{"n_layer": 12, "d_model": 128, "n_experts": 128, "experts_per_token": 2, "d_expert": 128, "d_shared_expert": 128, "activation": "swiglu", "moe_layers": [1, 3, 5, 7, 9, 11], "router_score": "softmax", "normalize_top_k": true, "routed_scale": 1.41, "balance_loss": 0.00013, "balance_bias": true, "init_std_router": 0.00995, "lr_router": 0.00189, "n_head": 4, "n_kv_head": 2, "head_dim": 32, "vocab_size": 16384, "norm": "layernorm", "norm_place": "pre", "norm_eps": 1e-06, "positions": "rope", "rope_base": 9030.0, "rope_fraction": 1.0, "qk_norm": true, "attn_scale": 0.177, "tie_embeddings": true, "parallel_block": false, "init": "normal", "init_std_qkv": 0.0276, "init_std_o": 0.0, "init_std_up": 0.0276, "init_std_down": 0.0, "init_mimetic": 0.5, "optimizer": "soap_variant", "lr": 0.00665, "beta1": 0.95, "beta2": 0.99, "weight_decay": 0.076, "lr_head": 0.0159, "warmup_steps": 50, "schedule": "wsd", "decay_fraction": 0.804, "decay_shape": "sqrt", "final_lr_fraction": 0.0, "batch_tokens": 131072, "seq_len": 512, "doc_mask": false, "train_tokens": 413900000, "steps": 3158, "dataset": "wikipedia_en"}
Below are experts of layer 3 (counted from 0) of a mixture-of-experts language model. Rows are named gate (a neuron's input weights, with its number), up (a neuron's input weights, with its number), down (a neuron's output weights, with its number) and show model dimensions 0-63. Each number is 128 + 24 x the weight over its row's rms, rounded and kept within 0 to 255.
Before each expert's rows: "mostly gets" lists some tokens that are sent to it at least half of the time; "comes before" lists some tokens at least twice as common just after its tokens as in all text. This comes from a sample of Wikipedia text that the model never trained on. Tokens count by the router's weight.

# expert 34
mostly gets: " ISBN", " originally", ".,", " listed", "978", " currently"
comes before: " ", " —;", " a", " that", " by", " on"
gate0 [174 141 166 117 112 205 187 106 122 145 163 132 141 118 105 124 131 125 134 135 172 134 152 122 128 115  84 126 136 143 149 167  94 156  99 156  83 115 142 168 107 155 122 112 144 132 117 112 113  84 104 147 115 109 133 182 153 139 123  75 102 167  82 127]
up0 [111 115 127 101 169 142 130 155 122 157 136 125 146 141 123 144  66 105 127 153 102 132 155 151 108 113 100 141 146 156 161 134 157 132 131 118 142 120 107 144 134 128 120 111 129 128  95 143 107 128 154 102 104 130 103 107 128 138  72 108 106 105 133 136]
down0 [174 138 130 110 182 147 145 157 149 150 152 157 175 113 113 143 152 123 129 138 145 112 121 117 168  89 132 129 136 139 125 130  65 131 137 113  84 131 105 123  99 103 146 137 129 137 119 129 174  87 115 122 147 136 106 153 112 125 137 104  84 133 134 105]

# expert 71
mostly gets: " built", " used", " located", " moved", " began", " held"
comes before: " by", " in", " to", " the", " on", " a"
gate0 [133 141 187 108 117 142 106 117  92 128 111 102 101 123 175 154 141 105 118  91 124 104 136 154 141  94 123 142 182 116  97 108 116 103 153 122  88  81 183 156 145 125 120 165  99 116 125 126 139 177 127 150 154 106 130 113 104 139 106 129 119 144 121 140]
up0 [ 97 152 163 133 119 163 138 165 120 146 150 107 175 116 147 143 127 148  92 155 142  89 146 136  99 132 145 141  98 130 141 119 164 122 109 142 161 117 134 171 102 105 103  97 141 135 120 146 130 104 131 145 137 118  99 154 113 138 150 146 126 114 147  99]
down0 [137 105  87 123 151 117 127 120 119 179 157 128 117 166 171 129 147 106 104  94 144 121 149 170 132 134 112 104 116 128 110 150  94 118  95 149 154 160 133 142 135 143 147 149 139 153 148 121 140 101  94 123 119 160 173 116 143 112 129 133 120 128  66 133]

# expert 24
mostly gets: "th", "rd", " mm", " cm", " metres", " km"
comes before: " |", " century", " place", " (", ")", " |\n"
gate0 [146 139  33 160 135 124 133 109 139 103 176 178 148 131 115 113 135  87 145 148 114 135 151 162 142  98 109 150 160 134 174 125  85 101 149 114 137 171 147 111 150 119 123 169  85 149 137 111 108 138 114 107 150 138 131 122 109 119 143 148 121 129 141 119]
up0 [123 138 180 148 106 154 146 150 110 136 117 110 103 127 163 163 116 169 123 114 159 124  82 117 122 140 126 135 115 133 135 118 130 135  86 119 108 102 156 129 141 135 105 142 114  98  94 124 118 139 121 157 101 140 129 138 146 111 111 114 181  97 143 191]
down0 [142 146 122  80 104 107 121 158 113  90 127 168  99 108 122 113 143 142 113 118 135 122 118 135  92 128 161 112 124 151  93 134 144 129 141 119 140 160 112 117 109 107  85 178 162 107 146 119 112 112 133 149 128  94 126 119 152 148 142 162  92  56 152 115]

# expert 54
mostly gets: " with", " by", " against", " under", " using", " without"
comes before: " the", " a", " his", ":", " an", " her"
gate0 [ 81  93 130 124 149 136 135 102 127 147 130  89 116 136 170 144 127 144 143 103 108 126  97  85 105 142 141 104 114  93 136 120 113 155  88 105 132 183 161 172 174 108 141 119 117 151 125 145 149 138 123  73 136 139 145 111 130 127 142 112  99 137 122 142]
up0 [ 96  81 147  90 102 141 134 156 133 130 112  85 111 101 194  97 130 138 105 139 112 141 129 108  75 169  94  74 111 150 132 107 132 109 150 138 118 148 138 163 133 131  82 150 109 120 142 120 140 134 118  73 114 123  98  96 130 157 130 117 117 135 128 117]
down0 [104 125 171 153 174 140 121 130  97 140 141 157 120 145 130 126 127  76 155 100 125 127 161  93 100  83 153 139 110 133  83 136 149 155 152 140 161 121 114 117 130 144 123 123 134  83 107 109 159 168 113 166 121 105 139 144 162 109 171 127 135 102 154  76]

# expert 52
mostly gets: " known", " well", " such", " age", " List", " number"
comes before: " of", " as", " in", " to", ",", " for"
gate0 [101 143 147 149 102 113 106 136 114 159  93 141 136 140 108 154 163 124 111 135 137 127  76 120 112 134 110 113 115 155 108  89 151 104 108 104 153 157 118 116 117 165 115 154 116 141  88 140 107 145 165 177 132 161 133 111  89 122 154 137 132 128 187 155]
up0 [186  86 130 140 123 115 134 134 118 128 118 134 128 157 105 102 112 135 124  97  99 124  99 132 113  94 115 146 117 153  86  98 142 129  90 150 131 110 147  89 163 160 121 167 118 152 104 121 115  98 166 152 156 161 123 108 108 127 155 168 106 122 206 121]
down0 [118 119 142 120 133 102 135 158 153 142 153 144 167 109  89 144 139 130  90  92  98 119 147 128 154 150  96 142 118 140 104 135 122  81  87 150 105 155 117 157 130 132 111 130  65 133 105 110 121 125 107  96  91 108 114 136  83 139 121 145 146 154 162 136]

# expert 89
mostly gets: "′", "°", "″N", "°N", "%", "″W"
comes before: " ", " |", " |\n", " /", " mi", "2"
gate0 [114 132 114 144 132 138 129 104 118 170 121 138 144 119 131 123  73 132 133  66 125 102 153 137 124 109 152 142 105 151 102 141 130 133 143  95 131 119 125  85 151 160 101 143 115 126 120  95 137 124 120 166  85 160 109  98 171 151  95 129 105 150  85 134]
up0 [ 92 143 110 144 175 173 115 118  93 130 116 162 132 125 103 115 117 157 130 112 164 118 131 174  74  97 136 129  76 137  90 117 104 140 142  93 141 128  70  76 146 108 170 126 108 128 140 124 146 120 159 133 105 147 142 133 137 147 154 123 134 143  98 137]
down0 [178 141 104 142 116 126 100 116 144 144 136 116 138 125 146 109  65  84 131  96 144 170 177 144 142 167 140 104 178  92 118 107  68 148 157 164 118 152 118 122 133 108 131 141 112 141 129 120 137 102 124 161 188 119 121 139 103 147 119 128 116 121 158 123]

# expert 19
mostly gets: "on", "en", "ham", "iday", "nes", "ingen"
comes before: ",", " (", "\n", "'s", "en", "ian"
gate0 [117  86 161 143 151 127 140 184 126 180 119 131 125 139 112 107 123 136 122 156 144 133 178 126 114 102 132 161 108 113 147 184 130 135  99 112  63 147 122 138 129 103 137 153 146 123 113 113 153 129 144 167 165 139 132 131 155 130 136 150 131 115 139 108]
up0 [119 121 145 159 151 116 159 175  93 157 130 130 132 131 115  87  78 130 138 135 103 122 143 130 111  91 185 117 117 128 150 146 135 147 110 106 101 151 142 141 107 150 112 153 168 131  82 111 158 163 128 159 160 134 109 119 117 117 134 159 140  67 165 155]
down0 [135  88 122 164 117 104 103 139 128 139 112 124 124 190 145 128 127 139 154 129 105 112 123 121 175 108 116 111  85 143 132 104 126 151  77 152 152 119 136 151 166 124 117 117 170 129 107 149  95 122 118  90 124 156  66 133 120 149 139 140 176 120 126 101]

# expert 15
mostly gets: "idae", "ium", " Genus", " Binomial", "osis", "ensis"
comes before: "\n", ",", " (", " and", ".", " of"
gate0 [116 119 121  96 141 136 136 115 145 169  82 115 124 123 144 138 126 155  90 113 155 169 107 153 136 109 109 135 170 162 169 117 165 130 150 128 132 109 111 147 128 109 132 134  84 100 102 135 150 114 144 126  86  90 113 162 109  98 147 181 125  88 141  96]
up0 [130 124 139 145 116 128 169 113 129 146 125 145 104 130 138 101  87 178  98  90 132 159  92 135 127 102  99 139 133 113 128 102 111 131 152 127 133 114 144 149 128 126 100 149 136 138 106 163 116 125 122 100 147  97 148 106 118 106 191 154 128 108 111  90]
down0 [150 173 111 114 169 127 126  95  75 174 141 147 140 105 148 140 183 117 117 100 100 103 133 134 140 127 117 144 113 111 162  57 164 131 168 129 135 180 161 141 127 131 110 129  98 128 161 136 112 182 108 127 124 103 112  98 146 133 136 122 112 143 129 106]

# expert 55
mostly gets: "son", "ton", " Smith", "ford", "wood", " Jones"
comes before: ",", " |", " (", "'s", "\n", " was"
gate0 [125 151 131  98 139 128 121 127 140 153 117 131 153 144 125 114 105 103 124 181 149 154  86 103 124 110 143 127 133 120 114 108 156 160 143 144 149 129 131 153 114 120 127 161 105 119  71 105  97 123  82 137 120 149 172 130 109 109 115 114  99 159 114 106]
up0 [167 154 109 107 128 162 126 131 132 128 111 119 135 160 115 161 141  93 113 160 173 112 123 118  82  64 160 141 142 127 107 114 144 124 120  98 142 108 155 132 122 131 142 155 152  91 109 117 148 107  96 141 149 119 133  67  97 119 115 105  69 152 119  94]
down0 [112 102 139 119 110 117 121 135 130 135  97 129 131 123 105 122 119 110 138  90  90 102 121 151  73 127 140 123 122  87 129 154 123 122  93 140 128  89 107 115 158 146 156 133 138 135 156 132 179 110 152  58 144 117 117 121 142 127 148 118 130 122 149 154]

# expert 41
mostly gets: "),", ")", ").", ");", "]", "\"."
comes before: " |", " and", " is", " |\n", " Green", " ("
gate0 [127 131 100 146 107 125 118 156 134 139 121 112 151 127 150 137 127 110 101 125 122 130  83 101 186 119 124 128 110 101 127 160  92 107 119 158 122 141 117 107 126 124 109  91  82  97 153 136 118 157 138 128  93 146 102 158 145 120 107 104  98 115  97 134]
up0 [124 120 132  69 134 124 124 114 149 104 114  91  54 155 118  96 210 126 130 143 114 163 136 126  78 125 106 131 119 111 118 156 151 149 127 122 135 104 136 168 148 113 105 102 142 145  97 140 137 108 112 123 142 106 149 127 137 151 148  98 135 113 133 126]
down0 [128 145 120 110 121  92 160 150 151 116 123 138 136  69 128 125 139 112 148 115 109 132  94 153 170 160  93 149 124 126  93 161 135 111  90 156 121 154 110 142 105 120 150 146 100 149 129 125  98 133 144 145 113 142 112 128 116 156 142 146 105 107 111 108]

# expert 92
mostly gets: " would", " did", " may", " will", " could", " continued"
comes before: " to", " be", " not", " a", " the", " have"
gate0 [117 147 170 154 116  98 163  93 129 120 151 134 136 108 118 116 118 122 144 155 102 121 122 104 161 152 146 108  93 149 121 141 145 151 177 136 124 192 129  89 121 132 142 127 124  73 101 153 179 146 128  89 129 104  75 149 123 111  82 110 115 163  90 106]
up0 [178 149 126 121 136 140  50 161 185 129 161 122 153 110 116 110 134 110 162 124 115 102  92 187 132 115 113 145 108 138  98 172 133 150 138 103 131  84 133 136  81 112  63 122 119 117 107 114 141 136 139 106 139 125 122 120 121 126 108 140 159 123 124 145]
down0 [148 134 167 131 169 140  99 139 139 129 111 110 123 135 138 140 129 108 141 146 118  98 123 152 141  83 128 148 158 156 130 102 157 127 154 141 158  93 107 102 154 171 128 133 107 128 160 176  88 141 105 146 130 111 105 140 120 113 156 174  99 134 160  64]

# expert 127
mostly gets: "\".", " (", ".\""
comes before: " The", " He", " In", "born", " It", " This"
gate0 [143 136 138 101 146 104 139 148 118 118 119 111 109 134 160 140  93 153 121 107  80 144 147 167 121 100 134 167 157 112 162 148  83 138 119 107 134 125 174 119 145  92 134 124 160 213  82 157  89 133 141 147 136 125 100 121 127  72  90 127 134 123 130 133]
up0 [108 133 148 123 120 158  98  95 134 139 131 151 142 109 118 110 173  90 131 175 170  99 117 106 150 141 115  76  91 138 102 123 156 104 128 162 117 129  68 141 115 158 105 132 108  47 161  98 160 115 104 113 107 136 158 151 145 150 176 122 141 130 117 114]
down0 [142 115 116 115  84 130 148 129 166 142 109 146 139  94 104  86  69 136 155 112 107 104 117 156 131 129 171  63 199 138 141 125  93 113 158 106 169 120 142 131 110 130 108 124 171 159  82 148 102 129 144 139 137  96 106 104 120  89 120 150 128 107 165 133]

# expert 50
mostly gets: " development", " law", " services", " education", " research", " rights"
comes before: " of", ",", ".", " and", " in", ".\n\n"
gate0 [139 153 112 106 141 112 111 132 133 160 115 129 159 134 119  92 165  90 147 171 127 153 131 175 136 106 119  89 107 150 172 138  98 142  99 139 174 130 134 108 121 115 151 121 111 143  95 133 125 159 107 133 127 103 130 121  86 169 150 131 141 114 104 139]
up0 [116 151 164  98 158 132 104 111 136 156 136 130 101 150 125 117 124 164 151 137 134 119 139 151 159 124 114 105 124 134 164 148  96  75 155  91 135 107 153 121 147 101 152 117 106 109 107 111 141 136 154 125 108 152 179  95  91 129 118 127 166  93  90 103]
down0 [123 138 137 145  86 137 129 152 141 107  86 151 156 150 159 136 135 147 111 147  98 116  83 136 142 143 132  98 135 110 134 192 129 139 101 187  99 157 134 150  88 128 133  82 131 146 150 149 154 105 119 133  96 109 106 127 114 123 130  87  97 147 150 158]

# expert 96
mostly gets: " there", " found", " together", " person", " present", " character"
comes before: " of", " in", ",", " is", " to", " was"
gate0 [127 146 100 125 128 195 143  95 155 105 120  70  75 118 153  96 134 143  98 125 120 149 109 122 109 132 101 106  98 148 142 155 124 163 123 123  96 150 123 136 137 112 141 139 114 105 107 145 118 153 152  97 153 142 139 137  87 175 151 149 139 151 101 167]
up0 [169 105 121 129 145 128 106 103 120 123  95 110 103 119 133 172 123 128 107 121 159 138  93 128 179 126 150 134 110 175  91 101 155 164 146 116 106 101 180 110 155 168 103 123 137 112 131 151 146 145 147 109 122 119 152 112 143 108  80 121  92 141 114 133]
down0 [135 172 135 149 150 122 129 149 153 131 118 100 136 118 130 119 144 141 102 163 168 114 127 126 105  74 153 124 125 136 127 112 124  92 149 156 111 118 144 163 124 152  80 162 149 129 139 134 167  91 132 136 123 103 137 131  78 150 126 158 172  90 129  98]

# expert 59
mostly gets: "ge", "go", "lla", "je", "ba", "ta"
comes before: ",", "\n", " (", " de", " =\n\n", "\""
gate0 [ 78 109 108  99 154 114 106  86 143 144 132 133 104 129 122 110 152 144 110 164 123 143 108 144 137 157 138 149 129 164 140 111 154 171 103 106 124 117 158 118 118 165 136  99 146 128 149  93 124 121 123 101 136 125 127 147 143 109 119 129 132  81 149 103]
up0 [143 118 147 138 147 142 119 145  94 139 113 123 115 120 165  93 139 148 179 145 126 120  99 127  98 114  70  76 168 143 133 100 113 122 112 137 157 129 140  91 158 122  96 123 125 153 150 150 103 155 131 167 123 124 122 144 185 163 140 178 148 102 105 120]
down0 [107 115 149 112 126 139 142 136 100 166  92 116 147 175 106 124 108 138 105 106 110 167 121 143 147 149 127 117 140 115 108 136 157 154 117 113 136 140  96 141 163 118 141 127 116 105 107 110  98 126 164  97 112 131 152 123 132 121 103  77 112 112 144 102]

# expert 5
mostly gets: "ers", "ions", "ings", "ments", "ants", "ians"
comes before: ",", " and", " of", ".", " in", " were"
gate0 [139 146 152 126 122 137 113 129 120 119  88 106 128 112 125 153  83 100 136 115 145 144 112  87 121 130 157 137 122 146 131 117  93 141 118 117 102  95 133 144 114 131 166 119 120 163 134 193 161 101 146 123 110 108 157  93 133 171 106 131 148 140 132 117]
up0 [124 121 107 106 109 113 138 172 117 107 105 131 156 119 115 131 151 113  97 152 173 125 119  83 120 126 133 117 115 128 131 110 105 125 150 146 112 141 119 100 118 152 112  84 104 143 145 204 187 143  98  91 141 130 123 144 177 140  94 152 117  97 148 136]
down0 [148 105 172 132  98 111 113 140 152 119 134  68 158 114 157 139 107 106 135  94 101 107 137 133 178 148 123 138 106 112  76 101 169 137 161 138 123 111 170 117 127 193 167 144 138 138 122 142 146 102 136 143 166 101  90 121 118 149 115 158 131 138 139 137]

# expert 87
mostly gets: " =\n\n", ";\n", ";\n\n", "|---|---|---|---|\n", ");\n", " Animalia"
comes before: "-", "|", "=", "American", "The", "+"
gate0 [ 86 133 154 145 109 124 162 135  89 125 147 139 155 143 102 110 138 121 126 126 127 128 135  92  96  91 136 128 116  93  98 139  98 178 110 156 131 100 130 143 140 110 177 146 107  87 115 124 122 100 100  87  88 126 147  89 123 109 142 156 186 142 136 136]
up0 [139 126 114  88 132 124 126  98 123  94 126 130  87 150 154 118 132 126 152 147 149 152 150 179  61 105 164 122 113 127 124 134 119 113 100 102 111 114 121 110 147  63 152 116 146 134 144  81 131  98 141 153 115 120 118 127 106 157 122 115 137 174 146  95]
down0 [127 144 128 109 127 128 116 166 130 156 125 126  97 137 101 128  93 114 156 186 122 141 142 145 121 134 155  81 152 138  93 115 125 107 106 168 155 135  95 145 160 122 147 102 105 162 132 119 130  97 124 103 132 123 125 119 170 110 122  76 134 145 129 120]

# expert 0
mostly gets: " tick", "rest", " Wright", "head", " Johnson", " Miller"
comes before: ",", "\n", " (", "\"", "s", ";"
gate0 [131  85 101 130 109 113  85  95 135  99 154 124 156 128 175 114 150 152 155  78 116 129 115  75 101 170 167 160 158 125 120 123 131 153  96  92  96 104 151  91 113 183 127 138 102  97 122  86 101  84 130 133 107 116 103 133 150 137 125 111 126  93 126 112]
up0 [135  90 111 110 156 101 129 108 108 107 138 147 168 120 140 116 149 177 154  70  92  72  94  60 124 109 128 120 132 112 119 157 131 148 109 135 104 157 149  93 120 194 147 139 138  97 107  93 108 138 118 144  97 124 120 100 134 131 104 110 150 128 100 140]
down0 [150 107 132 139 166 130 129 122  73 130 104  91 148 145 118 121 134 143 165  87 127 151  99 130 153  93 123  94  99 174 110  87 116 135 143 166 119  76 155 125 140 125 165 117 150 119 111 114 118 151 135 149 126 100 105  97  83 114 145 127 155 177 136 124]

# expert 18
mostly gets: " school", " School", " children", " students", " education", " college"
comes before: ",", " in", " and", " of", ".", "==\n"
gate0 [124 160 117  94 110 160 104  70 152  75 149 130 155 152 156 143 123 157 150 104 134 168 119  84 158 115 154 171 142  95 145 150 107 111 129 139 130 149 179 134 103 148 139 142 158 160 119 153  89 154 127 160 137 181 107 125 158 101 137 130 121 106 108 118]
up0 [ 76 123 148  94 114 134 108 133 140 133 143 115  86 127 171  98 133 105 117  91 165 141 103 116 121 104  87 164 108 116 161 175  99 154 118 145 114 121 130 151 150 114 158 107 176  99 100 111 138 169 145  96 138  94 118 131 114 128 153 143 177 126 108  89]
down0 [106 150 140 124  90 158 125 160 138 107 138 154  88 132 112 138  93 130 114 112 113  77 112 106 100 124 159 147 184 109 120 135 170 143 124 105 161 144 130 128 160 110 134 128 125 124 141 147  94 108 109 130 122 140 129 106 151  98 147 125 108 149 153 189]

# expert 88
mostly gets: " York", " England", " States", " London", " China", " France"
comes before: ",", "\n", " |", ".", ".\n\n", " City"
gate0 [106 128 188 129 191  91 167 121 122 139 145  98 149  98 131 143 188 105 146 123  97 144 182 156 123 134 105 100 147 120 147  87 136 121 161  82 178 137 124 119 117 139 159 143 129 108 129 113 153 122 105 128 138 153 153  65 158 126 129 156  96 131 118 147]
up0 [ 83 122 134 128 178 124 151  80 128 135 151 153 165 123 105 127 166 102 129 157 114  93 161 132 135 125 138 148 120 120 145 125 124 150 133 104 143 129 116 154  97 157 179 112 100 139 139 129 133 113 104 116 141 145 159  64 128 118  75 121 122 144 118 175]
down0 [149 115 131 105 137 104 105 144 173 107 123 111 131 133 111 113 129 178 126 100 125 135 138 138 124 121 136 142 115 127 130  88 138 129 127 107 136 109 124 166 104 102 119 185 117 129 113 144 145  98  97 149 114  85  65 140  89 135 174 126 157 120  74 131]

# expert 46
mostly gets: "s", "\"", "\",", "”", ")\"", "!\""
comes before: " |", " (", " and", ".", "s", "–"
gate0 [ 98 102 133 131 170 155 111 157 136 118 140 142 128 104 136 139 178 134 145  87 124 114 127 149 129 138 133 138 130 145 121 121 125 119  90 167 115 115 132 110  76 173 128 140 139 120 135 180 159  66 114  86 160 133 136 123  90 160 140  85 118 129 114 128]
up0 [169 147 133 139  87  92 146 102 113 149  99 105 121 140 122 117  63 135 104 181 125 166 132 129 134 114 137 108 139 106 138  99 146 154 154  78 154 114 130 136 155  96 110 130 123 162 125 101  87 174 149 166 117 109 106 142 163  94 120 179 141 129 138 137]
down0 [133  87  86 124 165 149 119 126 118 111 128 132  66 136 122 158 169 115 150  99 180 137 119 155  98 151 137 132 139 145 145 156 175  84 127 174 126 123 110 120 102 115 110 120 149 111 152 100 122  85 126 177 164 147 142 110 130 115 123 111 105 138 130 149]

# expert 36
mostly gets: " USA", " MF", " DF", " MPC", " US", " FW"
comes before: " |", ";", " ·", "N", "O", "U"
gate0 [113 175 176 111 102 136 126 122 152  88 128 149 110 162 144 132 142  70 154  95 122 196 138 130 113 146 137 137 162  92 151 113 124 120 150  96 154 155 118 132 163 143 115 144 110 116  91 137 105 147  78 144 124 151 168 119 122 102 102 126 150  87 125 118]
up0 [110 132  80  98 159 128 109 124 105 121 114 149  92 131 162 134 138 132 136 151 147 133  94 149 139 101 100 122 146 144 124 218  85 139 136 128 118  79 178 109 105 161 133 128 190 156 136 110 107 119  93 111 131 141  72 121 123 126 151 114 145 145 138 111]
down0 [104 136 116 134 126 139 108 171 139 152 151 160 101  88 160 133 129 129 147 155 132 155 107 134 137 143 113 133 119 146 102 118 153 133  97 119  77 163 130 123 105 146  91  92 120 129 164 106 135 158 180 106 169 122 107 123  92 116 156 106 122 148 112 138]